Weights of a small mixture-of-experts language model, trained from scratch on English Wikipedia.
Size: 8 layers, width 224, vocabulary 2048, 59.3M parameters.
Experts: 192 experts in each of 4 layers, 96 SwiGLU neurons an expert, 4 picks a token, a softmax router.
Training: 638M tokens, 4868 steps.
Below are experts of layer 4 (counted from 0) of a mixture-of-experts language model. Rows are named router (the router's row for the expert), down (a neuron's output weights, with its number) and show model dimensions 0-223. Each number is 128 + 32 x the weight over its row's rms, rounded and kept within 0 to 255. Numbers have three digits each.
After each expert's rows: "comes before" lists some tokens at least twice as common just after its tokens as in all text. This comes from a sample of Wikipedia text that the model never trained on. Tokens count by the router's weight.

# expert 84
router:100144136161101122084125080168102126145168166086145099110162098094138088146096120164145100115163155111095169095103104153088089123091149178106165102149103080153098178090092153096082170156086143097163146106114160171145091165166086075098098102092114162153167154171091099096146142096090150152092107164104097084090096159117099087135084158174167090092093164093168144167101099143101155162092160096115163091094168162092144159099159166151158168162103086114095157083091094139098091104097107132144086149091108099098137176117098170098164099087165144167083160105172155147091093164106094152148153098157094160158148077129100168096174162098097173140096169078165162166159093145097167177167
down0:066113134136176123130144195137121126098077130197183114133179138113105178141106120154115164124135166115099091143128113119123151140138087102105108120095113091129165115081168150135157130157114152107132082128155138144147178134136105067125134125128119145131093135127149107078157184171137121091135100150088151123079193108128107113186140197123133143096147118085121224098071126169073143065169116111117134207136108069121111033120128111150093162140102127148138178075113109169107089065160157135131121130090084118145177133155143106082149115076122129163133145085071132126189129120117124125081148141184130074127161143157159029155072160072125139180110108157112106111096128100123071138191
down1:081155136189141104161145181119135105080108122116140073116109113161116143110171065106076144118090162154154163126160073110151134138107104134095118114115115096152098111088135110113127094087097123161106182154205128098119164154133165089138135124113118172158161141133153208168099178077066106099105160131148113107092055096130124108142162114189098128178117119129108119146156109082093127145090125135150158134090097124155142095135168128089193156080139138086063111106079107083134120116147136194012135136104098109142154107129127057143102128168144164154139151161110149109173137151162110101210080113113096170185152071113054081087087173178159132118152128113100119127152125158173125103120
down2:117162120091106113182109148139072102154147133136175120130188141134185080118110077156089130109125154087108111100138239119122127074092134177088154145175097126116137137140071102132141100137083130121099120146186207127101167208180181081131206145092143149155164189113119120204088161190126145064114089187077111155103098083089178100170141152135121109121111104177158133163143146175129087166135170096145105140134170163151114083116123091096103128146135117148115114167096128087152144115124137127129089091139146147098159083165147133165120129146130145167103154091144131157202122125153091102102148093116120193135119123114142146147133140127092158136115109070128130144158131190161089209158
down3:159102120112146136108110163113123126123102115145164173159083131126175076072159135165093117160160124175089133134115143126074161133177169175137083112122108146101169128073093101166147152165026061158130140074158128163103177141137167142116122122100152123148149147146086115175099087122149147174182128146096166078102095137149131149071169110101083138115162118123099133189088199179150166070169173092079109189092060165114178134163140105117121140170138141158131110086137172075132163128127125140138164109143116129129115124130069149124127168130174128140112143078155140119093151182150102136181134148124161123142181173122163175118130136151132161122147095212137125220135144061062137117155
comes before: "1", "2", "0", "3", "4", " |"

# expert 138
router:095151150146087123081103095172096113143171165083132099099110097104160082138077122166164117110163157097079167095107086141082106120079148159097163114156119090152104130090103164107103175182088160102158144110097161157145106162162093122084111087093090154169167159173102132101143140095093176149093108171104090096121077164125080098120087158161157090085102163091166158161117088147123160158099167087111179093108169174110135157140173166156173176158101105098083155093118088164100088098099101124155079151110106113100153177110095181077172088081172168171087171103162167125112107173114104160141159119148082161149134122120112145096165167110092160156098166084151152162160098108075170143157
down0:161155155150090125158130120140166116105120133110153143099179141095122141176131066147108165116099111181091101115082091134100172084130134152129122110123125116097150137180080106181170191094100114131119119099128101133053146206191122089112114128148139107093180158123115192157153194105160051097093144144129089114106110139105175182135161089106149138046163171130163119121140046133145118164122102129128072173214104201104135128062175126093104148165137138201064123143094092133109131109113088069071103171138115098153136141168086126122102092119091125165114079102174134137116133148125143135102083160112064128148145157153128133146143145094095153110106127103169107128070085146122136179132
down1:174140178165149168094163140107075086136155106160141095146050048158109118147111123113125219203065102159128098100088128114132154161191117129125106103155180099142154129107121105164148158157165133113130099156148124114127113060159161146119103083170112155178153109101148099139134138150151107138108148148153097129103087120142071125112143156118095075104102099183143158144091151112127132132123114037112144146151182122102115159202098154133096146111175095133132099142137118060127201117144114055148161137124094114159155087089146134120124076183113135129210134160103123128140187166138139086225184095158111162123164092144132110115136195118104180099118155091151123122184120111138099143139
down2:153086143144101077193156170106139105108115192139139145169134126142132129100155136104113118129169119129209096117203171120156118145149103136109128123133101119133173116155114106150141182076099160075154172127182192128127155120088119125087110105144159059093094163133095157105130072108081171092101168145106183104145156187112111156150147146113125122114127183134126091139104142149129103131130148086094151110084146124064156244124136168186153111137124123130157137145143156105187210116145143109161151165117111080174106098081095105176238113104080049060108131113137084162132127159087122118119067194109156126100141165097140148127150131113107144176119167110134131109125091140128112114137
down3:220163164149135170160097171127097095157162141180110118105135134129191114111150146126136105071137143169125172142129095096114135144132070146112105090139200144136068161152159128200109112194144143120163150123157162108083092144129116135121105216119067096087138094101128186113141119200127175169082153194204153145138119133071154189111131147102109155175163067156106138118116146123211143117147122048152132091107110094104090111160136146125123109142128169116128067118135101156128183151150124120125089162095149179126116073092119122078211133120124175149083129138120138141126111124117088152102156137114149142146137102099156084139097126096087096139091177095111051106135130127129121106186
comes before: "1", "0", "2", "5", "a", "i"

# expert 53
router:077154134161067134100113116158097112138168147102145098110133094113164094141097114161157107106168147099096163091092093156072102081097159165095151108167098098146092178102082161101079169146083153107167148096121159151161098159161098146093094099080094155168170161175092141102145141097096138154103107160101093103100097152105090076138114152161154080092086155099165147155121097164101162153120159094121149092098163179093143170085158151163174167167105087102091162080177090183099096091108105166152103153097086111091149150107098175084164087104160162164104168087141156145090100174097114156155158113148092161137160089107086180136160181102103175114099173100148164168163093128089177149153
down1:098154163099136129138173134081136136111128134105126147155135096154081101079148119159152163162105060070163060105094084152143109089145153148153124157164128134126161084164065106131058141097144181154147149141145118131169129123139134140103093108101144154161137148170133141159078104130193167133130131157087161085163115063153129104180112170108128164181136077179171119120113139082114139115139121131102139090147133112119117171158093092143102136092059068137113156158098107163119197203074161129105131144141140107172149134119185128125153151081151143161165125200104034163123103110116145180132123117116151199135157100137138128117135178084127168160086150179127076139074040141110101093062
down2:184160141119129100108128130098103094124160148090100151181126107185093104144126076128121097146061061107162059106113149148140124128085185126113156112151118100112123121101136120109121097128134112071057114096159151114151194180105083067089132107105138165127149174168130130089144056128175210120164148153146118130162098109130109135167132178158095150067158121156111138122102117210135167102208131094172211168143161173109132132150141144119135138096164138154110119165132126118089122129162131134098124128170146119182125160119144149131121107078108136150138154099190121073138071123063056113133031118104108146099124104139101179131160108141136175149131065138063106146157154087159131135179
down3:112164138149099134168128094082152097121135125137119135096067114098131132126134104151173113175142215127141130094087136161127131108150132154138121170119099083168134132158100100137125156094137217135138121046072064092124137124072146144076081117092106088112133116136127116127166142131168106170116213137170123148082117137072133158149103139073109129118154113115130140078133177148129094125147135120082168094141116108125026123039079137149107154125086128105107102081155100109126121066105129100148110073137102128115121086132093091177104123131219093069140104128155076132115155152144207130146160152140148136174199142167119104099173196104166142159125145129168094124135137064158147185149
down4:113132123111095105131125152130190151176084106121157146062165168125158138065126125126084147118097060151097118122136079122113147155146168123197176129103144127086162143172109138114099176163104115148126155130069117159136144125110139129071128085127070087145128090104106156103142170146148174092163085081120080127124159144078129150133097213087149086172110152147091121130199125094148123207167086146097190115198115107118155123132118176082078129153132116063076167171093107137107126148040132143128214152114140118151125126087160133198110102132162133123142141146130119087130122108117153097115152098185155119165132156165116091093140137089092157102106141192170123060123166175129107177140
comes before: " ", "|", "-", " —", " +", "',"

# expert 85
router:103188137161115151086135131167082129159169140102139105087129091095100081150075126173159095119166161100097172100075083158108101086096151163110143102153095089157090158089092153091090171168114162103161156108094175161146091157164101144100090114082096164173169158163093149104157135095097154169102110163110101081108103147128087111154096150165160090091103163087159160143123092148109151161096156097112165101093165177093150164112166155145173174152088101095086165097127090107094088091079110136166085159105089106095159160111106171086165084104170159173096162082170161124097098171095089136149140111159080161157147119129093172103167164106092152128088171093150157173145088116086165117170
down0:175099104105105097157142095145177102160107095153167144156149174104157131078155168141108097082124132116140101158077117142067185173138120196146068104149166170157142094146127090104155156143115063118118146143180118133125146167082126116206084144128105104129142131132113171132160148140141128174093140166094179117171187194090125174095186182129191121137150167086138117184099065121108067120157108123110144138149186127136080168082132125159160146127112151124151090135133116149131119147145190137072098124091180168140069151141154131102099068084114141120109172159107138144069074163140093093119135171152215132182185126127121117153157157102076155106092124135133138124091084083183140120128
down1:137103149072156107133137134109146118100129157131181107089128113159122125126116198130159068054139137116123127113122112121137115130179117152138151067092120086160126106067132087118164094185105156173101170187133137079178158107162080167149082131076142191176124122113119129167144119150119122105190123091108144175096094187101085124166105098114123159115155100118177133095138150123147117087134112137164136111103108187154072120114077104106135107077116134104148096095153125140119126130104090071144109180147085103160203172040109087126127133136177086147193114139077142124113124153140142088119125111152183137162185211079170137151174185161121155131164142136174187086104131160055161105104
down2:091187131163196147131112095055163102134141115085084196132093129165074071127145148173118149136206091174149136171106127072139113131134149163085160127124130099121093155112161102140073119119085180136169150175086166142111139143079152140137117145109141130104138162132153104143167128122157130080127125123144155059111145054116127137149159090076153185129162095183209118109144193145095112127147115148127120103120164151128128147138114123156144085140115110137115141186129160097098078140129158057074111117094134161163104105170107112170131077094091112191117178153124127153148072093137106066155130104093214171074124127153093109108125061150157138146159132127126093067189154097114121154082
down3:122073131127153104140110207128094154148124107121192114108157145114138112095178153085105089135153151166108177098092126093135116113044141163082138099128045167116122155140129147138180092112095170172168110083131138160086169232142141182112170132108103155118083081113161102097106121177083084106173138120149142169113080193122195181130125168074083213136140101103180151111122143151157143110108122110126089142032091119150154105106111121144132134113129132139150114088152150158153113148201104190148138144162139099116117059116127149127151149117134131097127130090118131129097100126145118104099143148139159084168189094076145169142137176110087187150116137139083126083163117163084125164143
comes before: ",", "\n", "ian", "ia", " (", ")"

# expert 98
router:103169050158137188167119184139095113208189104120101105091152139131088130165077109119160126049162120106135143095117123118112160140086110143137112116156125118133128155149100142119117123194135117142143149114104179127147139217141108132075092160134149127132150119140080078112144178090135216206134124218131047073078070104108132118087121115149130141137103133100164201128143114117112119130158162136107129111140217139114132122192116104148122155123137106130102140095115113175136122097161028164085102121137128139135109112109079117103154154097132113173126108141153153118139096108148095128086147149142107140198111192111131148098132157140118120172133109135115162176144129168115203046156
down1:165133120076074112127144132089067114171135089203090115117121090155045120108159149144088157174091136133072152130124147154172158165159100115138122055165118127097143159129135114072095166125114099119157133142149160129104212101111087108143152186077141141160109116116174170144173156157136133140144111135157108101076080160137109106148106135149010145157186128140211165125214104068127130104097130133125131132105126176120120154137105136089087146131128075149114060136135176160131151065113059093115140145060066142118125113141114149103189132125151131111114156149091113136166106124089158132113165142093150169177087109087151155107130149160120163052107125159116114083122121096117112125134
down2:187105167168118046106148159104181122092117139143116155183086126183100180170143060133113152163152149118170077107140106092138143105079151151099098143088118140188114137123135135160083111174135145173078127112129165151115167122066110109115133108136169117155166129157098159141116044153099183138151148110109146099132103051151102154137128155122192112148190123130150120075116132109175122169124155125129139129157164153117145128169089172139096106102101136157103152093093081111132097115142150072095122116167151052095111108151170134153128129131164131118174136120201180064192157121120167084154139181052154164174148036164127098155116088126124136161124063135124090168162159120106113123116
down3:148141140207139166105085158097088141110179092100157095200126129131196102075157137122188092131192160086140162132148138197158130114143167115114059103139135174153163101099135122139177138130128209106108174092105096139107122171141100170145081093095132118129089150159154166148092113122152146173123114163164208092126052176129201187088141096115101158102114154159113147172107163101183112157167099090128131100095108094094132091143102183103096140142141167152120187075100145088104118116116108198127132142114119090140112121160027110143147112109125107103132125113129127190109129129097154149090163151087119131102172112077092168100182145165127146117131197158138112136123112143138110137130
down4:123080106172170083168134097125134123113135135146200158115131161135101169109104122134106105162094130156169121135156110132143103104173127107158095141155096220043172129150213105124087092078178183103167087175082110136107149045144152090143141144168152171099117095141175180095169135102202121135106085199146115163085147131145158112112077139082133091155078115130125118146110115182106177133089161158173127154182146159184134146104105145149133050110160128137161145119082044141115162149100089139167134101088088123093167100152086214142125158103139132129173117117071126124112138119131140134122095156126141148118162118126141144142178156094118192087130096102102115138163118146162123147104
comes before: ",", " of", " and", ".", " in", ".\n\n"

# expert 174
router:090192145144124145087093082175101127158141182095155099090166101088156087158104136153166098115166157103090161091093078147108108095105141147090158100176088096154095177086100159096075170148105167099172147115109177159165113148162086162095104118078114155154171158159095128115137139099109151142106122172099086093096089166118099103161111156182149101107103145094153145158115095156100168162104163098143141089084160176101151146090157174155152161148098079106094169098104107151102091087076092146156085164095087095092143170093104176084158089099156160164083165102154155129101096168101109162166137095154097183150158140121095154094167161103091151093095162091154156174164085128100164161176
down0:135170093118173094128114148076086139104117120074146133161131104151131115146135128116128172158104142105134121150148138130095094111140147147169118126136088143123145137155123115110103098101128074147148147162159125123030128072074202128120120094111119141124165140106114118131105159156179153099157107126121055147115158162073142097114178152081108165138109206084133199119167143090084107030094094104143164075093133157094122118076171181140097163169079110080088125088114075099147182111129136121077135142152114164135125209190127099187095094105115087143169092065136153101126173147121164081178124138116137133146142151110145170140107109101080191111141152141108135179149161121071199134079
down1:092113055102125104100184147153096108149147147154118106093160156131146149120114135128135154105135184110127132087117114132080096120154165165115145093109167180079149106107176106184149130127108068119131134054091073141201154159122137151154080147119099160143185094167159155132119061096140125081174108153110041153156150115112089087085117149130124146107114182116166108148138108140116106096113136136134096098139106079121154131114114103136120188116119103094069042088174138130112126168108063073103092154133057127130106130085086098118138124125115140117197118101148143125063159199073105144091127111124114151186200163126102157093094104151164071102163131156128120077162201111098133085153
down2:116155109213181101145173164095109133139104136114108083126116127091151099103133086102152098132147166064088128093146172131123168074077148122152104099089115106147132138096169124072101134110120094167140184147118127128098154137088127142114130115055100140132142140159059099126106112109079153150144169075181157119171180108147164107092077173166075085132134131179132112135108150176121175100141130107143087172110109120074168146130119058147145119150156147175180164109140084186149095144083106112103129163100074182140220137162206155077119142103116190104149105049141111151112080143099091093118147119154147112175119110143096107142158125140127112149109155094119117177153119041162181129132
down3:143179153158140191123167127121104105160122124101169114159135079127129115186119145185164123106127142184099095069052124137147189097128117188083082064117052169131134066138128144147118126153142177173145124132183146094107131129138136163113119126098068087093167134162131117096140147112110118107117211092130126106116085133168056155073078122125125113116066133124087092185117106142132134133093171126105137098068134144131113155125123124107114152149111112087163125109149143100127047068082174173109112145129072062152111116148118081131166145129125127146150166121094099137117224143128080124094172101117152181064129092115116118089106142068065172114131134163174132099154145113073163134120
comes before: "1", " ", "2", "|", " |", " |\n"

# expert 35
router:079160124149142107085110076170102107156168178094159101098161090105105084157082106143170098097163151102088176100104106161096095136094140165100167110160101092157092196113093159103091165179103152103172157105105172164162106163158087151102099150088109161172165160164098127097162135104107136152096104157084094099097095169121090095155090152176160085097095145093160142161092087143101163165093160091174144093095164166104162158086152147151176169149104090102084162082149109113099079088097089144148083158084084100092160160125101161101164091112151164153100153106155164137113090167099101156161157112157086159147141129124091166100163180091080147098090156090154145158154096137089177121153
down0:161144120098154102170104123091142051116092112131110102097230149166161160130094122089125161179125142132070102156169127157097174114096092148116089054118136169141152112151163144059118155125078050151146142139147112142074136130117177122132137133090147092117154132137169157074099160115092112153096154134204088122120106153126127179158139122176058113179131108147146111155125105075086073134113056095072104068166131145117149182151124128157124148124144110157128149082118138137157132105156135036087172149147135133110147180100125063142219116114152145186082085129148127171107160119115145089119104154127131093186135142116125142100121132134099106084110103187100171161080098119103136108161
down1:143135124088118131155144140146140070112114151078116149085143101095128164107148036119135226092069133136073128076127123167118148134173118153119114173159122120126166109127156090098092125094124111131099119070111167150126181169120075155153132123100073158109165172143152132139111083119158090095119172155112133128150117185134118085127116044161091145148091133140109113157168126107160103105115167112092123128116084162082143176143139138103086196091094095184100086108119112108168126112107091149134158203107117083089130100121122172136098103124170169168065102166083132128143132146145140127124112100048121180163156158039154114125106124185162127116193132087141093092093135153206173082121
down2:103147130138170107073090125104098091160109130150164162163108117120118105101087173169147126163135147168111133124108109106157091095086081085087088142135056139157133137103114140174140120106068198097157112148121142150068208140041109140084133140176082117127144125187126127148049131154127092142169162039110116138072120136123227157173123159152122070156103114145129135157130156112059162089132117152104119080106145151127167159102142154143164169157141080127153177112095107096202159176156135148113168149176157147155145097125090154126148119174160140131104166128152189126103103084136140081138149136144128173117134091176162131151145092134179133181200102134151100159106130165111157174134
down3:127139118153138129117134134160104129198147113139121125182111114155099092052150130142109140139221170100147141112077164118084118181136171091105153106089126117091176143139213102075138124135091163112182118100163090041159160125128149155126160144119142212179146122101124167143120130143142143140129135172180189097137134155088137134145135141137170142184140122149138139129157096147141123136137121117124118148152190099108099133101138115172175130140125130107167165116149114136160063139166151132174155108139134111124109148108067103164142127089138094086161176094093163137116151159101124243082112219147146147143115135138127188081112131111125120108176209072084146053150132145170199162142
comes before: " ", " |", " |\n", "%", " +", ";"

# expert 59
router:095157141154122125108139148173091119142179146102153106104164097085124085134102109145155096112169149107079153105097079162095100111096139180100143123169093089173107167105084150098091167159086161099175159101092174161155077139156095168092102077084105167162166166166087111108151157107089130144094115140096087097093100151137088106145108146171155093091093163090162162162104096148108158140106151087132157095093176162094164150061164162171161165164101081101086159083078104114092092088102105140164096141104089111094148156121093181098152118107182153158093153095176141130085100183107109158155165107137087160146147135108088175094161181107099163089095172087147162172156092147092171151170
down0:176182138149132099160117201121126115163088119168101139096157172103116156155176158104143107159064157085146069076115154112190095103112096148114103040073121164185152113100156115186131157095076092154102156136103123106109105154104113151080099192177161100139092120139143162160079179130147156128102108138145141127152187101123126128053079118076137105110132130103159108084135122157125162053149137100110130111108129142089093163113159127089069125122136140112139122176184128089147124134099120121120242095139123183206129155089175147123059143175147123172183134107108112181103126109155131125130132077155149133112116105175130116108171193100154113095118166156153130148108165150106099138119
down1:098130131157175149103132122110105101093113104183129169065131085123106110106153114140117123137130154118130122050143160109111109088224145155099167080094152142136100164129123197176137099139123146164133111141123100126086103137159125158111092140171123195095145113140138142104151134124166099126112183115147109128077042170111117138130184170092089184106159082166110114094124112067205085096084080134128083161173119099087174093113168103177132084117164087199030103121130143126122110093148130052127149117094162094125132150092130117103185118166153110107157144103082126117097131183171078107136147101108107160164131094119136091191127069137147115132167173149148131090128116082111171151176
down2:095153163190148118155123148137152045120117168141154152150139149114121106127134078154159116094117134119083125167118162117040165096109091069118129103157154101132094148180080142140108100187115110147105153158177143075116112137125151127115126076088139149124151139117124134146111095136134175122110115062165139121106114213176128100109098179139146137121090129181161141115091146175112133109190172118058105091189063128146090100102167129119122185111222078183178105141140077126119128162046093117075122082215088148134145118166147148092138131129139132126094150143131103100109161077124134059121156167179147186118130100161099125159133170107142101163124162116094086149175155121159113156124
down3:087141132112118188167148102124192197166165165136166118103083099097188151142174135109107100124213110108151146157093164167118140137163160097103149085124071143070110138141190150148166134134136125061142126107085093077126106127082167170145184108140137105186105153083122095079088159179083137108122138119096146101126099179092167170146126101145135095112146105178165151094164188171170136100166126100197157153161094114104094157098142146103122165110112113118175115200145102159143115023136135123137167139124085130115091123095119116154156104219165103160114102088122069118098127179162165165143183146147130124142068103111131125144141126118114156126129126179121122097188104139110108138158
comes before: " ", "o", "ard", "%", " .", "os"

# expert 156
router:081161141156136117081122117159083130148152149094150093078161095098159094164080145166158097109166153109096165108097104163091093110104164171096170106161098090160098166090091166104096167164102155096156147090095165158165097161168102142091106083096119169165161155166098109105156153098101142154092104158116088102100095155106085098169103155175152093089087158101163156150111098160101150153101155093110151108100182172102158159096169159173149162162099100102090142077068095134102103094099111149145084153101100107082149143111096170102154087114159142155090164105165148131087089168097106175151155087159088162156148107103099164104173178100085151103098164089161144176168081109099171203162
down0:123179146009115091108139131143117161111078173100184098148088156084146132117113107097113151158082137122136140127118158186136186123113135121093092107156130182130154135166127147200117137143107118107225108179127114161072123153095095119172123112090129144117136119098114174145145127200078119123148140096200106141154146102097119102101079125115125093116082149134125077166095108112104080085153185153137160112186100082130168102096089138100091140178144139119123109125114126170116180079152106129161128131127075128077106162080164173111136191111105057146104196064141153142173128178127128156103111101143082152200131077108097156162133168111155178103116181136148118154117124142148155177116
down1:128151150127174113090155165093180123114131098138189160099164112200132104122211105108112120122109035102158114116099136113163144142108157171060130124127154109111160228143130093143141135081143134119164172188069159143116169158108124120127117080179081184134176128120172123074142078090142100054112160177120209112064114124159089089141184102119132116088158146127144216191138142130166102103121160153112126126113085120089119143115074078151101149138107139148129110131131109083088162165136066118115132169119115123119154056123166149133129117094097124162154100128141141148146159080107153125170147162131165087143121130115107066153078077122132162156092179138134112094095091108135129119091
down2:121111115123113137148103136112111145122141108126150127136123135144137170124159154139097152095187098131120174183156166179094093172113167163111207178131059108098043138146145200102089145098106055058109119094160109116125104118105155109114163157069104205163121139185138138100093169106125163145138089123152100106104138116113165137143156136163110157098197124184162128091092076132146139138096176126149105070089127188113119112126049127095108096120125091149155145141160033088169133182151083166086152076161073129142089109190120088135158147163091169102171164137143145078126093131130144118134061139151174128176132112132081136134139171148133092160135134155069121112145095167123105120120
down3:106150134162111160153099151130116144144196123078149140155117150189143100107145128137180160059122181158106170108065128103145152117119115124091007107173135113098133144099118135151124110135172132109150156060109181100182152155175124096127075124081112142102146151151144124112166109102122145152090203150158095108159080178075095114101180138101119146140154149167119204109087101146127163141078080145113133101096105111131121109158122207143121117139170142151114099097149143094112093123056113117139177107151166119078130142148093128155052160132138091077178093124116141143117179185159174151106113095126081151167095111083111162108160157131083095161083129207104146154187167111134116124135
comes before: "1", "2", "3", "4", "5", " |\n"

# expert 40
router:098135137158114144082116110177100095117160149079158094086103091096154104148090139154166103122164169101100165095097107172105102100091158167096171102155106093162083143096100156096094160162098162106164145120094172161157089172170101122108097141097103170158176141185091099101137132093090174155088111165101099095105095166128090089133092178175166089097098158091171137151109099140105158161091165096138148077100174180101152170100158157158164160160105083112093174107110098147098096090096105090146093170098097111114148162108099184094164115109162146160092171100165149133102103170113095153151156113151099176155155116090095163102182180105082159087099168082166159179167093134108174168165
down1:122133090174225104138112134144118153175137095163065140099145174140133127142138113094128101100094092209171149164091099076111111142142164126117145105145164087106188160138169095122106196136133133122147128124142074131144142152063058100082150126112143115140151128136191097082177153089102169128175102145151161125090125113101054124087215113167113163125089150177123115137138151130133126142147126133098127113084183106088149124118163125091137140104143095156183133090159068128138124120107057165137113129143138093066182131088096134164138079110146151149151068109066110102129107183130129160118109139159144159176171162081175156107159155061134128138149114180136059070140129101166069125139
down2:087086225115170083095106028151113100097096133131144100115156098102151135164156157158117164084127172128087134120148121125118160114091110113137152152154043092122099118099078121123166154149076115136141140025151096143139101106140148173106174101104079103124127134158167178157100194116106190135128131122109163126130075119128140190117134138069098130125112208111175122099133135128155166159176124133113060173168092155121128123182114173146148143130159123133137146108139091160105147098131198141101107096082121173083152058143120171110137171101145122120117086075082152122148085083127165092148129154093174097156176171106115050119124158113138136156088117085104126091117122130100171090150
down3:174136123144094126151026117131123103162111130128128113114120119157136094132162079099137108142176163090130164158115161176119140100115105113154098105133114152158162061147100110128103196123128154088122155100085141082064163184157076091146156113138090157117157177135146151121122130169138059125109160135140147162142134097141141124185075083091072097215149155115146085135092163112166118164114127093172121140119082077112161108126134081215050176101177136162159098113129141116112106134153105155150149172096073173097164075186193128170134135145090120141145141136121105163143125115086118129120073191173156116112158119078086142129149132145095180117100110136084159086131110037110105153156
down4:072105165134172096092143104078142201091125158100173190128124125165107148120149099137109173088115160142174035143137126188092134150098156140135148205174108086155094155139141164169142091136125151150148151106100076139183182136128117127118137139109146111158127112232160132155182183126109110112110115105109099131096133157097123158161065151092144150183116165098100115100110129057129088141143106144143106055166170088047142139138123210094156119144096082161161115118072091119135123097097114099108109139107105164170107044239093106093069173158113138123079117168108152120133116138145134140119114159132124121140141143084103123129129141131140117128113119080150090080133151151141118126114
comes before: " |", " |\n", "%", "–", ";", "."

# expert 90
router:110103068108144171088070173145144063074101117090131122098170123142092107120053211164106086127124151085121132153117103133123123146112224114142098121120107098130090194092119180120129146142136145109122153137110126146145152129137132164145112173135056162143103176160126218137092150079129101150111132133120103108095097120057132129176110128114159136082074181122118139173151116175134138160080121104080152120083142106099152189068104141127098156195102110084123129131111088057139077098131121091169141138128125055113159184187130130092157141138135106124142144106146120156093144178112134201169162109116055176139200112150115137149136084142120144145137140117144214151139126115104110118110
down0:138172115130114115069148128125126148138109119110174160190142196158148152186177147173129156113083088045088110099121143087129140129134086148152098146139098172120163102085169101151122152097069133107126104141100115128159138168111112134076141162161130138194137132131129133126170172106153106117150143147176072152091138154148171123150107211134129113126122117152178146139127121104143074120087083068107121141113100134063171135107124178113110128185127155141033112134113130183174101126149171107080138148112131129099120086132157127157129107081116109094131144106067100199121158092149120138126041158116085130070151104128146114164110178085012131141101166154093171097126142075164174077144
down1:106117186126148131121149187138067087114107102196160152119103106119118057052151084164132175103123075148110166155121100120171125116166193097142119094117115128142117141095139085177062125106098160157181184159092093109132122126158116125143098125124147145168165125120104109136144134156178104154149179177130090146123099127133111120106128153165115078159128171133097117158171110082159118097104131143092093094052110140074120141117093109157090163150136184136153116104114161120120139087058087091117134098170106121117199062144071140092124160088144119180151156149142107057120139200129180096171095083121150151152095086107115085094127174151121181147177157102165220178142132125103145103134
down2:132153151173129107154060192078108115103108111095085095143114151137192111203151072077104170137159114159116121137142115055134104142081132164123123156170132093128110136103145159148103117130148177100085173125110176154091123128091131175101122050078148183170120147153127139140119121104150149135176137101133099161140103114110135082120095114114151136111167096181139132090068178140112147096137186118189104145136102133136070105116146132166147083121132124214112154145146104105118128108114151096108137145140115090081062129123144108117205128124153121099137150077097099115150157144080065145120108237101171199126152119133140114136121099106076105194143134151151051122124129179200076148164
down3:117124123109099115159128168123106078158132127138192116109116198144176166109177110141160122140163138174115205104134162150144128118109143141142094091114106216120161094128185160145076144128097130108141116102150170092173175186182173131100140139131063115115068170158117071121126110158156176155123161136150137157120089123070079160182081147118126171137122164065128156169181129100117159123169152116090152109107105157134142095136109120083158166106156100167111121122158145135088076125075090105120137136047170100090125057143133157098165105092166146059100152069129129112140101128134131178096144137131127133088154092107158141114110198114057180096157217176132118153133161134110129176122
comes before: "–", ",", " |", ")\n", "\n", ")"

# expert 21
router:095183124148133109074120151173086117184149131097161113105134090090141092143096124163152111103158154098100156091089089159093104143095168162095146112162097087158096094092097167110085164157071158102169149106104160149150104156163094113099103086092095160149168174150097103109137143094107151151084112168086087088095096161112086092153105175174154091099088169086173148164105092144118159154101158093149174098093166166091151154112154167152166167147096100106096146092064097150099090092106120146161078150083100094093159163106102184094156080096167161175099169108160152134100096164108091151157159112146084157164155185137104164095166160111084170113088171102153136162161091106102169165154
down0:157139164078186120103211129110121166160118116108089191111108127155162182177149182169124139156106106122104097159102081107083128150106141146124098128092153144140130093124174109156097156166141149195106092108104077169162105158113178159130114097139108127163130125058111050159133166143120115098119157095124089171117140169129103170109145154088148147131110147161113171192112119164162142092110121174037192164152186092143140163147090119141191137187082109100097112114085128168126088086132110106098151126148146132173148157112199138114114146098112068138105131205106130165123106134206079140141177103129127113081192142109092145126139123133090133121165173068106113084095125091154079118146
down1:132125067121100158093167089131133077118148160131126115170178179201120091126099109134080098160128145144160105050041113136121141160145143132168201130076153129139102108117134102108148167122135117136129131174090128156137147109115141172169084097114149030082199156112109156191099130115119097162164147086143123179092141138255084098135157110130154100124166157150116147129131152071133146123139119124183140042148095084114074169140108143161139106130140097172172091138126146117154140109126141120117146146124097057105114125142106125139153098136131138117150110172145156093106104186129121111161112092140148103134125195189152195094141143176110125182125167123089120133158154137194112116071
down2:136160137149130118130083065101098183122126104135095157184154163094143095132134048076129177126069096110074095127189118156110148120172146147094194186122170102143129127134098106112127110103144184138107163099104075116115167111138137182145050115099167090132126152124137144128069081130149145149157166172126132145138098150092091104143091169106190128066134135154139121134144132147138074141162161172079166134149177138099130170131154138157134084144126157118158157089124104103140109117165109105019146150097124118114095129170205198114166102126137119067064143153139165120165095132192131123102091136100092186131097193094132168081134153138123157151145167065087139167101149145144119080150
down3:123127142176162181148131143142101141135126190106126113158184141086147128081128166114107061163117139113111113110146124190109172171129114087189125139101138132106125117077111136160128112161125126148216151129116079117105113166092144119084118136154156115153127090129141113193109105154168114155127155161096131112096082160090146124200134096103163141108115123190130091145200169232092159138104162128125118155130045078113102175111137102138135120121177132073126118147165109156143123089161107100176139118151145093136100118128093127165168130127119066087085128082140164085111091113100124182114164137086183147151189090097049124100083097159086110162116130140084128105046077074062124124160
comes before: "1", "2", "3", "4", "6", "5"